config = dict(
    n_experts=24,
    experts_per_token=2,
    hidden_act='swiglu',
    moe_layers=[0, 1, 2, 3, 4, 5, 6, 7, 8, 9, 10],
    router_score='softmax',
    routed_scale=1.5,
    init_std_router=0.0205,
    vocab_size=8192,
    norm='rmsnorm',
    tie_word_embeddings=False,
    optimizer='muon_variant',
    batch_tokens=65536,
    max_steps=8683,
    dataset='wikipedia_en',
)
Below are experts of layer 5 (counted from 0) of a mixture-of-experts language model. Rows are named router (the router's row for the expert), gate (a neuron's input weights, with its number), up (a neuron's input weights, with its number) and show model dimensions 0-191. Each number is 500 + 40 x the weight over its row's rms, rounded and kept within 0 to 999. Numbers have three digits each.
After each expert's rows: "gets" lists some tokens that make up at least twice as much of what it gets as of all text. This comes from a sample of Wikipedia text that the model never trained on. Tokens count by the router's weight.

# expert 0
router:540445455512541477551516408492524516543503485529563522463504523507480513499461538510514445478517376431551426556528517500522476512449566504421466441495497501491519555567491504511461563452430579485522518484513499533428501426523594523448534504488461512453459453498437554563502425504511587471417445481466466478538562471496499470480532566489433479454520515532519508492500558506530468560538568524478455516451514562569515487516452431525532520440501488520538499417530517536474523508431464480494450452496542500449526504514519462556528434474525474509486555536531530527483498523489505454
gate0:550410488529561465489524444463483492481474537464520523511467455455448515490399470583537532552527532500478425539545449483512440540451544495470523527461472515547570487528511458521514544546469549475496518466550550479492462477554520470511503585512554547527468447487492448507488452436534481442503556500489519512510552543501523572564475494502523443388487491515530475475503419534504499470519507505456507487494447476493454509453432475448456554525540471543487437456525545522537504557435479466581494417459560485546537528529422501538561477539565516473526496501555473535549493503539462405
up0:517531488457540494459401537510510563512513486521561457519503540498468498530485508503463544532544523497567558505492475479520409584525467507491472540512497463479466485531496503481573489496490472482485507465447522568451528519482516516516583452524563522500404502608475472478497551557446478454607515550463508496477565442479431523473456465408537595468493533540436553465427521488434480448513425482544524530426512476551537495435548473545467479447497498521491542461505495529548520507488467470446444497540453537505471531470498453453467498491472463567500457559575520479466481446492514541
gate1:467535517496474424601478500473475536534490517442477457538499529508477535550438479545473560527485495554485536487477519535504544506573548427444578499473489467508499526488534453571527495466546523508510435463462537475400494526562540543554543424512409460513466462461501547489515480550462524490491530554455458559460515539513496450454479547556517540491485526544471556484525580461461480460464534517560498486474560431491491533488547506489481509517568445497523594439495534457523515560466442478564531469480517493599490478521481480490490470466564529469609533547561504561528494545529479521
up1:498480422555500557520496538556470510523449513527391445455451486459492495533489552507498518553464502434356416480465437522573617534508476511487510452527482537554515501517519542534488482539514495447531449439443529491497466476549469452520541572541467495497568427469461548428459487449452481468474486523549543502582486507517499439523544420526438476561509482520488518509438498479424499465484508466488471475501518582534522518558543502561538498451506494453517511506502462531502476517552465511559498470483464515487443535509448487503516555518455446456542461514514530564474503437504463535
gets: " at", " D", " d", " t", " f", " F"

# expert 1
router:547462526520573543473513527487550588494530442517484499494503528441489554431527477462525528520427508470544481560496475522529455516473511483445476506495457458506558536595526491491414492484492473430528489510540446512466499391419496490521528460535508449495480491575495512540508398487495532492500473441483518529534549527424541477506516488525454512480544553503556545509557633515547492536526516409496545492472486489566519511425458515446508512530565522504485487461524528589452511438452541475517455507458543540487592531522524492501444534502573537533513494540492533549493560479564469478
gate0:552544501490529486522559526496374449539608423593489485479445513492476507545488487482471558493484455490447534496549473499518491521488484511474426484500553456514554527416501530503540551525474509476494547563509485527538433485441493450514526469572479473503475505457587520474518564555448443474533590453513543525498482558518511461495483559510529556461588498587560498476474510601523536518439470481475473487536457512477437497521541518459534420536500484557548491505482474492500474514505445467511447513512463452537447524550512516440525476521552441531394477527539541504522500486544510500
up0:456475509511478532498503534498558487566526421449570549576465442526440504527442584553555502503508524521570523549575470555525512468451502482544464524451488446499464463549498465508518511469478452479469435461463537431513518593491490532506528581487435544461513538524504459487402496511479501527465477509463506472520511518469493531505514529530469418517447494493475540533537464443567476574507563436442538536584533481534540501530499501425488510517498431505575562539509464491428498462525467569486493461466507528460476509591511519555569545481492522449524505443510443527483442569502494494
gate1:511500489452427536508495625512496462543450522553532454427505496545544580496490537473508522536513473474496550523455540450455462480482386427511519473495503501561502481483434446483555507497487455498543505493424492505500529481516608461430501557476523502556424543509502464488541459522511466472494467489571448533475525474551476457546412506436505501455429501582491542496510509509479470524551507483501530531444528550521396507487487537414499483532486439516531455508479436489553501472472608470534484490547502524484501446446557499480496562453465511506498534505520551550486437466429492504
up1:448521519503504429514457493461481511466468471436476497549517522550537485518563502540497442524459527522480482538482514544514516514533557560570561542466518468478427523527538597481532531534465496509513488523496528562520471415511528506497508484436428490487595471507518502451487491481498463458582591481586531514552508501516499458497524466510500575486495551527515556483576596543445496519482480556401496543508463480464434491566577492450446463531536487494385437543550515441490515466487461511494465539558458517466482518548509470524518534492535529496458531462525482395523468499502555443
gets: "\n", "|", ".", "-", "s.", "=="

# expert 3
router:596441405486600520447489419458535528496493412557495518516513520502468578464483510473503441534460445475532409557487582506458548487470503521476466483499493480461462531503508436519482458466480566513498506466491514499495508430497534550434528463547488427447521442518497546507492471507459521551531515512498453422527534545503459445524494569542530593547503469514447514511569577558554469544532545455490523547437496525497519513445457427498488565518488487481474545437512550484517558494487474499553425511503493502440511539491516581512475443488548527491456486490518526554537538470543449488
gate0:493532476504449556501484439556465574532564515505524487527552442523503523491598516428527537467452484457454474550448503472451518576456492497443453516517472519427465516492516473504464555427491570426597501471510494568481481474557490487418485548494454544523562461512530501510464483569459465477474530535512444488555478457505493513548499515543527496562534444508513451529550556425437456438549483449459483448562528506492511483467491461430556505412475493447538463490473439495540542500530540488475492497487506499513545550459593469537521469480540493448497506515537400538460508555525504459
up0:454499480463485454554439548482444484525503458494438461520494460506474458490472590487473521535550544526553551475520527516519574473546589538566496456546475498580495538531493440505530448494539575454445462441471439518516522523488471498530553443477520432491559418428545457497463501530568454512524552531549503520516500544579453445515474504581465524505489519509451558494498526475530443458542552513482556481495470496480519488514425564442513546499513480533527472618478524530450432506522495487461518514526436486493468445409492491531474537525459508524515483475522571460414500458475557484
gate1:444542515502535538497511457465428519561486493499447528491548467535507501495495526531517461534450498464548427558525494563443474493498449445549472501563445446460541492539485529524431556512564493539516541543467478482510480495597495491465485546575458474423535586475518510496537432490445462484514535437438392516456535588464457516512468529516508490414494493480447465507487509532493518554556548571478452524601397522478489535478481474499470488563528497522520519562517532488558506508417593544504480537434535472465515532473500542523502551459515508543499577534498531494474475536505493522
up1:483493508521514433480533427421563562517456456502469448521520510568407489520499539476466456503433542512477490521478513547503527441446515544430552502386390474491476478513519418456542484466534468531563512456485546534497464521398483557487519535436490505491541569497434487517415516494521505490469509505517595475524519537546497509561551468488497459506495527568475473525456497463456509488474519494513495539509431505494434505487520496538525568540520481604523488514443467474475531564532500536512462518532564506494593517536569466571507485459477463443558511510508478541505529551474455533
gets: " (", " \"", "-", " ", " re", " un"

# expert 14
router:529395442565522553504484432482571535572479485518552492439503556458442536450527487500483464506482482501552457561499527451500537521492476525455543459533450473483475570576522482603484468472494525472536491499525493549472490488518521527455551472507520483488508447546475626577507507498546543553531474481517522521513562533455523496511499536468444523475490521534537502463513510557568472563553539421485540546447523501568500504486461484470518530529566472533461482493576535551446558504460504474457431508517507494418535539549473546559505465480537490476433498543494585512450521444580527544
gate0:461519480531511508423492567497483550515538466511494528442458442538418516477510572455592478486531521459530535489609531469463431488569482444493562575420466584498542495540452421502424516513505521482555459588479546530453427540516495487470471460459480448507470497509538477511512498489581498565460507444489527574520490445504525510523425472482533497482509520517511501488541455512521481550461510508494519560530510465486552568466506511469469493446478535465517492443482563529574493478429467524441532491527500463486526425466491491484572590479527516570515415535517525501461515462502548482
up0:597471480554493579432523534471490475455610501520495456446513577511560438510462465498529495548487429424482504494432469563410479574508436477539440532470486515452514490534497470534511469566541482495514540519525487509536454485526477561521525426487475521524495534499528543483544527452522483446579467498533504542529459461438513512532487545507421464520507582490544540543474529567451467460575452507560487532414486509488504462479484487522486463486506574527489476578488514465472541521490470570544493523464504475537430487575527560506523467464471456474491468450469529546428481530450463474
gate1:486496474569487513456541503493529448491497535465515499463545449470435478445552533472559472475468567496472543556503523512506518482501486549480488544514567510472441477496553504606518500482517475408526491522463479474557598461492500480453442538514483496420485544470495521499544474455489452506475559473439499456524550396513459444545462479475459458447438499488467471459506561577484538527515493397478601537477539441467510572456488513439488496506553469503463449521492466499506541462559489482478484570470539591506483469478513565444537524525469497526545460468513573552501512491502561594
up1:499466448460525492422495453488439538509552507522431454559496485531473553521475469542516479484500482481521576478471422530545465481460544570536529483580506531466415546482534494490520493502577538488445464569494543490454521502530466459458434479416492540473513518583470474516478475513521505474590522523509540476505497463503519491498493487457475462474518460545488502401511460523511439467442442475510541445502528570534561495453557592497544482478518535553459481461469497527474576585484510525505503508402527494550450562516439497540536468480506466497543534523531535514398550521566426540
gets: " of", " by", " The", " John", " St", " William"

# expert 19
router:478488385524502514444517469517515529492491415506484486485513562423532533477475553524523461455494443476524483477576516564482448503474462509402448439503535533518563589510544466537483492513500569505500500475492525578512472409483595583523506442569438422473496432498519584488513499444516534502502476438479528470504509496468578506474498543508490534483495557466518539481554472533471475544569509506464453512439525501511514542452484528435412526473563449474465502455506514548518556478545490494444459548463521487434504518572481555503472497480563509483488457489533518523440548471500494425
gate0:519517524487428556459553545399527457526528412470520460588523499482532471445454503468502454446488509550466507564473543507592500453431485559524495498504539489490485543580422520457487480524544438500563454537512473563576498461499444516527479513547532586541462470448442511462481531438506492552499517517500500545502438549474530491508476447490481473481436492505501463496459575506544492482496522540415389584452518525544482551542463556531471517494516495488521503507530445474507469516482464458485486478461527514447535457488561466542534582512477480573423463480535520455542519527547470483
up0:515510537448454533480489486492542460471458497524572510486500505434538476419485479522469498554484463583480497559533486544508465544530496518474516465516471551474635488435500455507577534583529510533490522540541500468503504462549513493511482588475536526531543536500480521453532485492473492480527451487474423467554489491468501540472433522464481508542505440547508538632527529487428488496479446511503487550498528536479400481511454532496519509476472539484456511509469472473613483592527514553502511510556444563496450512526510514478593474445559533439500436521556567460480551458564469513
gate1:496556444548533463424494505504530536468520443495563508503555471481441531497489469500564547541470477481483519588411525498434478566509543535476480428518488454527496536535513471498527457518500552496438495543519509530519502499496543512476503451480461413518594488476500459566507490552504464561468496499523505482505512500506474543487538480423436484545412478441492513483539514527480466401441490454512492523475513469444515473479523492548482494516425461421474609477513566459498571495549472492458460461557599545481504509490433542499580529456475522516535492534417504547445536574453483554
up1:527465509467486563447532529508489481502530546438460614475517519480494568493530497506475514570551486440564480432532422504507481445531552618519523417509554483507511518511388570425503486535448557473512536436466468476466501494511495515508507491506498480474555451490476450493481576451518510460482512508493506550487531516500477528434454480580513513445560448553475473530468450536483572513494431506510605482548528569485505490506455510429481445428567529499540474540513525533529498424494471440500487522483523479495440520556501507510405504530492475566481512438496510448479549484534523481
gets: "\n", " S", " B", " M", " L", " P"

# expert 7
router:580428452475551527499490460494572473512550450501520478483473515427483525353489489534602469454485438485554487538514540495536468492406505541501440489504485531519518490540514440555474527496509520456496507443543487505475421491467534580541562409551441521500550444499450525514482484488560473502469527523449502423532546555501499478513497497538505505519557528441515518496553540533526483528447542441468507549414466508498470518512553467491533572504503448527503534495560538552464491429494536469488487491501515495494504508564491482533472430513526486532468464523594522564405510479581486524
gate0:494526440448464458501449540527465447529494419538473538464446496473580498514449499466508522510510540596507465436500473519517485534543542581496497538569438585497523539513470525486450498440499580507570518488526494519468407466514495610543451547461460490569521516504481483484466510417490408488471482533520480529505451605523470515479470582573516511467520531498467587506482504528451529518505439541503522495470472469536530470530580489492528515453563493530463567499544485490478528525539478465493460536522463421541466481554423502547531457506517497583495521511501474498493522479498417456
up0:451515560550471477546562419540444458440514549510527520578487512532564451501527510474403471433464497507555514491494480503492517507447476550548493452482492450489568505479483444503439491478530526488464453570548552446463571497460516520498500545495496532489533485546510467541537469495560558505519513587504459544476431505528469499481500502446430542512483482517474433517586495493476475560413587412500423481407493502520428569440410540469504496501524490517503574493506489522566499451518500460561458475463475470462530519535456495498521472516460487525528441538507482457500456496566548464
gate1:484459487470560454449514480497489476445453518567476465390512518471548521462474516485528461496514490488501486493506455474472559459526416479392441514459504509484499541474528431532497443472504467536555468429591484468480459497555523420454512471501562534554480542506513426499530436516569468489418521603509495486458548495538509532510369483488546515517541538415551530499559552514518524511523565474438504459532560448481528494561550503441491541498546513492514485473517465463520502521499529581457542455506517512459484488563516515549475505471523530554488482543508496478487519524616487488
up1:543474512499501508500513486506507462531536423468506438414512442496536505418461448460531470472453551464535487508540551520454566559523507602475534546528529575564445484508489483532512493476456525426530508462460512473540509528549488404489490541510454502567493564486543489480438505503437558427511470525504482421556487516527508480530466479501513479481469492435442425499480522494504489577512566416451483590504486546447594548591509496544486462468439515453447506540521510489486505488470453450469510509513530538490499459469458506451605542454497437539501516496508460515463584475507517514
gets: " ", " 0", " 1", " —", " 2", " •"

# expert 2
router:506504441521515452493543570428559497547481418477450502515514527472519545450503525496502460475407486480469452494532549491493492535449518548466513416525439507363540499552514429582430448527449554479521526467523496516495498410451520499546474449581522477518460487501526506480455430507535557517512485447507460488548496573475577499467480493499486557511561533490522525453516602523520463532496530429494488523464489484527455465514508414496476515445521439502507544436572645518500529494485537484507510461475502529466499570503493564487476455456505502443475504513520534541500526480515496495
gate0:504494535487501437502531522389560532552493558519556457508534491542491472454499445490486532424475534499514541494577476558539500478470531535413509480484556456565480479505571531507527476530476556570507584532523502462439453491451533538500562535411471558482537543499456551460513546450499561495568545489473461508520501475492548434446525476445532505533538524518488564580444504483512534478531531459476547508444484513564567495540492522563557444430518498585493547502497463474440453531497476516586519448427534553490487498502525510515475464585522518466531511495494545404492500509516482501
up0:481489565533533482502449496440471554495509446386472458436556592501501533460498525496517551459465497550518502478538516497572494549471482528435524582513560510538452434462559506463535500454586509503530420483427516522522497462506560560455514475501533505521519478494524523487500446517495421563524523564449410467532492471488482485456469541519551512559541497515521473505539446526554474462528463491546461482516521451504554474492491456431526474468485458490500424506498462482510482552499503536534523535474473529628535449554569540532530470419465603461470491437502540478507528476486489451
gate1:608524490521530552474492574459522512512515537503523475467506477467502509447583527425477490548491533513480519423595489543573551476489553496426587500458450425536574516451473416536514453518446407474495516498522479435522497478555496483484526531457465549564537446583471526530578509500508536452503461561555512440455488476478507563496470506472478522492549454598479513462486526514438432434529557530436438478519522462585441503498496511471529486460556528534515516461548527517519511442529506487479553481549471486479475496444460518506494472508480483562474530454520482465542464527530509506
up1:498513493501458594539516485455487519512513539532478496527423497478491482561495512484439464469562506489505460394524533451510535446490483578516499588544502484490430498563584505536508530420473426478442458515515478495515527468509489454507434505416454485528469530452508436524430566545499536387433438495527507510582482505573469381536516516560406517530503478530504527554522521486503502510489494512474507528483472461463477485549537513516533538539493521512493442458551410435537512532513432531505489451504473546510458499484538419518474541521517496503485440496445461545514512503552438492
gets: " 2", " 6", " 3", "2", "4", "6"

# expert 17
router:492446519541542546546532570498517526537515479529457526491569513492489547447512523518500493422462425459516472549487452507577442486438548527513498457538520495423551517563559515535494527506475544481491558480495468529506488453534498542409524474535418461500525441552509549475450430477536521581559543475467496462517565566460503403492440509561463543454533501583479505498521520542561484496540541445463486499450511522565458545429480508471415494488548474499451563436489560550455547487462485442518513508518564539482548527534491547531513495431566552526513461491525548509498510473459461518
gate0:482504527604496512455493490449485536573530411490470493541510432512571509640447507529496494447491490499538509502507456524545508456519480467483524541508510471537535461567439555464548526486468510440447497440509470499495549452529523504487471519510518520494558546505490469522466475454469491523559492529560523491512496501457512417471545455490463579423522554593468476470459526487545525450405503483529521484548419519500505504480557496428459518499499487498523547413530512531447584519476475525533491492538493575473510590498480518468537511478545479487395417530535481509465583472500545493
up0:455541546491514418569498518532475507535515509484521565557492519465498439554539527505464512464497505511529475385514525470538440562459524551447561525534549477479472460452559489425445419571462454524483523538485479481471556505478457515493546543502485495514454498511476528472552551444458582492466502470489599514493520439453547469504562535499503454461533502534479480520537568513431413507465587451441437516480516539514518501466510470548462448480442490439450441513534516494493491567518455496518433471524556439486496466530537544488457507542457488483552459491530564484471445407525544502
gate1:463545489500460443473563510521499554524524522515492442484457486511557505492476477509544462493485495447433504509442493463564459530466494528524470501488415427524518481537567534538519472453555489528478458480508506504451421480498539407514473440461460548542523548380409553536488516484477445489438533494584516430463552474534503484469509563543496537502511511610572481482521544535544526505470515450441548517528530486598592522475573581519471474563542482529493530508490479492492528509470450588505470487502483509481526561448448511447481529499517482478426527496462449498514558513536540485
up1:523452500493458514508525507524401499474431505533411489567513524511535453469502535480438484455479487482500397529485514456492448545549487475491547476506467571475518507512516500462459540502428530488512542448416468573568474481424472526477465568541537495516518472540548454435547425511533516546533511450490464434492531478422567572575463486470472530514489535472508413554505527481560518525511538518488439472514492568488476582528456460496509489522522530499509509395556535520495506468548522465433516518491488513532567563510493518503522521449520459545526479494591477450511469525552554413
gets: ",", ")", ".", "s,", "\"", ";"

# expert 12
router:501468478541529474524508486542592569538478484542435523454497491512497630451454524561545417508468478499498407540500496500484448510428490502498479460525499522417496510538556514539459513490502501442557520404535504527488507504500506543498475501475471412534499496497478473506454495530571530553471441475443456525554571493484491500501519528507463500510599521512521461447551525594500464499524542483471499538490528570579473495435432481527448530481502520486455512481541551508415550487451537446545505584469514569507546525554452552485481446492593507548492519499525519503483558443505541461
gate0:555515563417461448505460497506509524511556422534478515534493441500520497559482496516511429481512495468464522491466477518509532515471464518479563500433492484384480535534487536525462532486517527515520463546512510555511497555507558572431561495494532476545485505550453550491432565476430497458511468487512520465544455563563480566455479551448603507453514508543501489416613489483520498546466525467479498436519494426565486406528551559470529458539593439471497516527566512476479521490452515558531429483473495479471528493508512517525473508514594473484496542479536505493443550528532482442
up0:438485427538519461519472562548425523462489562514560469556546531561512487456499522491487533477529450483505481504454435517460500480494552491545510455612527453496489548543561502446541446512485452480523481470435448487449518509465480472582472512393503541429516503460474488488527472472582491493564511478509518531532474477542544501499542536508484523554471457550566448460498471413562525480436491490468465433471528528437471574525495482479506563484518571485500517598494478558506506440467492486463529506430557491509429490460534537520501493425479542520462394494440489489447507475526535526
gate1:564471531424495512525422513539490418424563560435567466448493467506503525538524488523429558524524459525519473515553519527500445553538448500594511575479466513516488475491511504457558515512500560472489513472490546459509535505534400514536457490519538421529465483487498499452503435492517484521400510519529454454451463507483531493462473520434541473435459466496485549507500576493502547510577522520502425606466493473519444525461502514528431529458493434542512532500488501533505470510467511531466573465466491441521520496451504566520575480510513573504461441545535507573524529536477441564
up1:468532515437484482534593504537472531505430510512525493478469474509445540426488493517521521461512461469563555472513522490456516502425546474481584507459515541494541469466466509466549435514523525540590483453560517520520450477516563569536472430528518602516538470507549490526461510515535550457463480458466577485550445472441439490578552468491505502461500504503526529481417426513478388480475511493480501524530465569559433516471461504554555503513482504512461451444523434478556563524427501495496459481491453440466492429536465498485458476481498486463529498514452543441487603480521463466
gets: " |", ":", ";", " –", " =", " /"

# expert 8
router:532497476559532533478532537476465530538486480483516559521512539497487522504500490585493486540383451490548497533527477537533483507471533519420424440523458475495511541531579493589484528384415542429542511452499501541446515506423486510444533463523470458427525466507532562534456477490591496578467522478535459471538526566485549481454456497524489479520515531497506564483469513514527447500499536440478463546464470541453428539465501425445485515457442438449514500466574506499447513521483514472494427518503495549448564463509447533565468449456504508496442480527521539530501531496578489471
gate0:524443493499501434555493495550416475509486486463551495490520439466519464441513482491520460447483558477487455509523511539440488517490514455481419557509403519529452507497490452514562526528476514487527509415455459559503488492546455523488443432407458513516534476562486515520522450512512520545455490507542473526425477440503467490456497448486559459452502413464504538522467477526475473503484488491438462526551511537517545482477407502528495555553457507393472568535547525495542451522484528442488535570508508438503507454472446521515501401591542457471486567507462526594496565518488548465
up0:470404549428522482575492508454522432500511478487499471443494574477524524436529512554528526445465512521501533415487536618572479539444498495525490512565490507555446425548430478544498510559539492530486536497537469572553493502530464559550484484474446444508538483599486510517576520506490496469515492535492464504475462518559499499473590485484501538523488497415507492494447495475522489495503522510440492485438505532534589568460480453504432522574520481435448504510528467473520488474475569536512455543424473481506525457423422513512565445562515462532484530511467548524509499462468508471
gate1:464495572484464422514450504538501494467495551536431475473519525564475593483460465527550583507447481518459462478439508432496547512468496523524480578483545486527491446520442570495490507519482519445475479466514435589526516481540480536513430507449531535501534451510497461566451487544522522506433502524558489527543463482496479525474496486480470459466539511518434464526564532476510463542470493515443481561475437443493583503504474591576503532487464461491463434481460435526510493481572543500509458516468527527550495460565484445441548480511578459501400461490438574448496508507431552500
up1:563395538514461529538500547512531507498451515492551502541515574493477454519525575480487485464503518519501469512484536517444603556526504459580470454490486531498500562525476511465462511535433444482439399443500498504506608486502487513545499418464558553567577539491544458533521538507442481577515501509475444474460573478551495510487478473505553534472343486540451486493469535522453528522538515480465502464508507542505500468480515508492509472402452540475520511521518518508534501502528465457468478425437450529462513526483514536456483519433504420509527549465500504507458446501473554563
gets: " a", " first", "'s", "al", "ing", "ical"

# expert 21
router:548434453516505565521541515513526612534492508522532529487556598443426513466507495492476413443520485474534524513564514513508441542458530513442472465504493472469548531503552450553416523500453512464560514486535446537430453522506492504424493481503448394435542493477475547521500469466502524507512460500448472531571510481467545482483524513526476614498542526514500516478528488556507458537569521488478454592452585580502450497463440445465521503434513493538491552456554552525473538466498504440497466484482484467436490489511484525512464436479543581457497429500510501552512500461507477494
gate0:454461507417484591470409472410487471521513501542457516538526502547431498505508530457519544534482522487490443460483475518505569554489495524473444528508514468459455481473583462516579500595474476495521436493514451444480476463512568488527498437493495472443589462581534483561446494484503536542499526440451506557525489467503544487444533484442467511408519499479526510502438438572538527481495480471483551426500533491435512504456460488499421581466491501510459425554562532575471514492456538427511510460485479563555473488522488507539450508466515532502462461551499511513479537521542465441
up0:465519552574447535423494495540470443477459558479558475517554505470482482487566555513471551472574476552543490528557440469469509541460442503503516478481429523493442592498544576531509512491533462457521518560484482437532529472497475457471478537461503502396499463493415489541433568477510411506493564472498514487515531467497522452481489516502475487486510485447414531465508528470464491382514542476492541436461539449499423474544478468465513511515447505538509523516439471505514556525549444507561456536539520448514584517417554517493492445522568522582479510510485457519543481499519489540
gate1:542483542459512574503473481517594480454471497487430510510528468483482504517499505423542535471496506413490438434531574498527475556467450566477488570513508495395519430501530507526399543543528428507483502447554542535488478533494454514486515520526473486614491495564437430549477573493550464549511521509522500466508496496546524524449504487547505515481556504467517569534516458492505488455520449488515453474522516505540524506499476491505434485453543495530642577559514526508540527523503471443496446516501520601461541507565512479544505476503429517483453556576553473492517508482513468491
up1:529533440510488518543399511540498534549528470565471554532454484503534552546560486512531495455558488530460515540526525524474502426533461506495500475430497541501446500545524564430568578497505535407538472535480449479564483432496534453537449423482530459491504506489470470481502551536540520537546531530474444537555575526429400460460561509482476510456508544484424473472527542551465436448455438484541487573488531544420487532482520464502460521483536453568474442499489413470497523541499501566498537471517461545472538503467524561561475518524500437523531513476442473498490516512562483508
gets: " the", " a", " as", " The", " with", " of"

# expert 5
router:534414533531566584450488426454540531527486473517477582479523526449462497528457581532526504491477427495559469471572553450528479480478464500493466464482478489447553512502499488529549528466451540489501505449575495470452494423454530501487520483600510479444551445539421461585542501491532549523555508478456513461586599491478488482541528505566465555516577494515515568537498542554515479531506605462466494546498576533507515487413426498503519463509515456520512537509522501525468522494460525455458480522501539491430510500556463544499497448493499518497449520538518508539468528500467446432
gate0:489467566453501493432473496537508493527476519503498563559496499534583502529526492478527513543514520522447492513571520475471503500551622497507502470456441548509501477561501463479563500551540494474418449441543501539454517452478480507457517599480440486506589542555511534451477598516526546497553473442451545510478578514480553490532535592546472546556447527495496520516347496482464608538481536514475526511492436494527491470496501519495458472478488445519539472478504532510543562504473560465512508484460579556471508450515528495529527499503455569544508484528546465558477465491487492472
up0:483516545550479536545543434492457477569522470519513520462475507601427454539435432527531430489513538417548548493483513458495497442566529455489449498479513475445502456481457508556529415460394501486522484543453535448551508499529524480502516470496493532457520469513590502559458420474492513499459516572579549434460396509549527483518551479484458446449523467441494492475524555533516440552574528495515586522479552527497516473505469466469542527508553533515454460506488406508496467526519531471499480474505467446535428511481471468467536510492441474433526447495484504506467526490496507433
gate1:509456598542509525596531448526467532511449461461495519533518491612495483505507505490524443472460527418478520605523523557528510387511490528484467500512398516451478483481581533460546567487469508484523526518570520482492493472487531502579486497435433460453548548469501490526542494507468564461500589475461543468492448527577513488559534503507523551512535500477436533537412481501483465478520482499454539565565476488556518474473470504498463549502484495539503565509501436477507575587494534511509439462489449485479568507560506542459474514503501509543469510480539472556480511472469428460
up1:462472421467511500540536473400532520432421446485502444481548521519540487459521486423491510509477479464482455503513474592500516508509472549529560551431501476481504510520502480531493526493523543494462492471513554452515445438458437510541493547532445465501522572494549460494458480470493502416491523453460443529525555477503482481512438461519520451503494518501451434602501542453517468513522450505431541513563478453512498513495494481535501494490559443514487467490486483508470517598528394496566477521469421477447464461526560545594544529517516468562497547537545533514524469549551504624
gets: "\n", "==", " there", "===", " s", " due"

# expert 23
router:528474384556502496510501487477578556490463499514495541482530508461493523463507505587543476430523418497552509525563515435476468510450559553444495423493498457466526512535485442485478519452504507462553499516531423552512526479454504504481547489551399526447578453519494537584495465515504613513534476494491505502533501559426545499452475513487473503449562496528515525436559533538557496522515512451491520597501533523527503529483418512480492581444545441533495467436539529502522568514484506481503481515483491520427516512559472573542476486514529567533532506560539545537471547503474503432
gate0:410554545476468463458463458438477474478457460546438475482521522502475414496530585439512466538500524477456554510511559559500420502452530546449485577520484485488482561486498467546491469448471486537550542490577482522460495487546527498474465443479505462480416490548486524479497485480490497526464569522521462517463491487541366525507488570437539491483537434477485480462488501517490465525476490496554472413522498511497543559491507539467485448494486454424493458506456425488516481518441469505553471489543538536504520574550482461539579486551503535498420493580485537507525431455555404484
up0:477532508541507479461485479483468509439574519477522536541525518495531563482454491486443519462567547480586505548534534523554512478457477493457424523437503545452454509471493406520508492462568445588461468505447519490489563459477530516484589551478513543485480551507529528522499495431564522495492522458483515534488499511530534496524531608463509550527514506453500528503441616494484503486434467496499543526429519509536522542392575458533435494475489558395467466512451393532438458513496483438527519505494493460487504506452456540478537518501513465560506494456523496526545410495482541481
gate1:441505408471442479474516537554518549474520520493520437500498492452526507525454497547530536473459409502483488558461534469550471549475432444583482495571530506445499469484505524537420583543427483487513495516474542485495525505414582538557506555560468558495525515478445525505488516517559514472478491444560534458499482459463489531513457523437513503514493543536467426481421558477500484476453461484456530510475545507418432407479512460451495559528475508503507475491577567496511541502509482489535492523473393486411529504454450514492455538503526580536550452501470519514575504489480465461
up1:510508516492531496474511460482499479507450517463457496500493516412495535531517536435488500459570502493503582590509533459554488531531512599492578467468496517470442512491482493508479518460449526530536478575536552502502540510496429481527413537522496490404503459469475563535505503481494485590484478550462551549606554495472549529511487555451425485505518563459518583462489538504589535527549494557443479489556512540500493506475574520503539443511475578470495573471475470444441457523515498512500537465490463497468495531455554569486485508453576444440540477499557513451461428518475538538
gets: " the", " in", " of", " United", " New", " from"

# expert 9
router:499476460497528535465547540492526554535510452495522567461509493468537506432493504555475416492506479511497493532514464499573519492436600507531485498532525504499516535499540502542467529457464519534426473507506440561445435526494507576487526466517493480460529496576440537509473424500543521519509522432447424501548533580553544482467493599521497509509516533506516539459492525470525479571541573511465494537465571563525524479507486437444487532481570530500477479491587478533467576443424525457465490568410531578466507525544476490576460494475487516471462485575541497561501567420500475499
gate0:459501519487476556503473571464498463468459520535614508463389473464446503503486505584470471531497505484553513524545530443476424536462563487504585457590508485481479533453524389507499531564514576452480508577501495492499526455493450495546485487479520477448504546581493554504529506467466489515485532504515445549478485496544455489483481476532516500514594408559514509508521555483453464453525491537535476533481516547517534520531431517518473539515526497497496416493484518482525460444514478480523526486455502563513492512479416469545592487600457526599499435476437494469526484458466522522
up0:479470487545532501588476497518494504509495520566528575549481467471464564449580534518542509524517525429555560540571496461466556407479524520541491498499510517522477491516493419432541496516448484462507481525550488467453501488540560524478413541479470501406566555516454439492452463500468530548504381582453474495467581518531458544465487497509532475483511492509458455545539504519490489562448500490545511497533478514532509533515531552536494477445504439544491484520475466448487578445552541464509476456533524631485449525526459421551482519506456478525544541543446516511499533455499455514
gate1:465551495505480586469497572512550527567592526504527542438520482434491568447472538495455478493501460537431504486495485491492549548544543504484486506598496430518518540462531423531471577511573498524414497468527513524492483475481515409515520511503468506474509483494479528523498508451459539490488595585510476478486550619502518488534533519509506503470496433528486520465479513458527524542488491536531469581483548613454444437505496430475500539517499482527507455497431581486428522548586478516504428502514477443535504475493504584460512467502430526514525525521562530516519513486562479481
up1:496479497560500492517470553490459463481477475453493454511497545548470415533452521441502534492465511522610507424479481450479538571470474476501456476465487512440488483574523491458509500432468497515563570569417480464496535462519527525548545493528495568548547533506418500504505544504439497487568437480477493513551471422508517568512535508494499482529507474498506499595529502526526520424449478511548526385498482458569588548501502536556508483498524502568583532515549497535455511469429452543452534531487484448467460483543461570467474541488537495447497502529434534470440564552500477502
gets: " and", " to", " he", " or", " of", " He"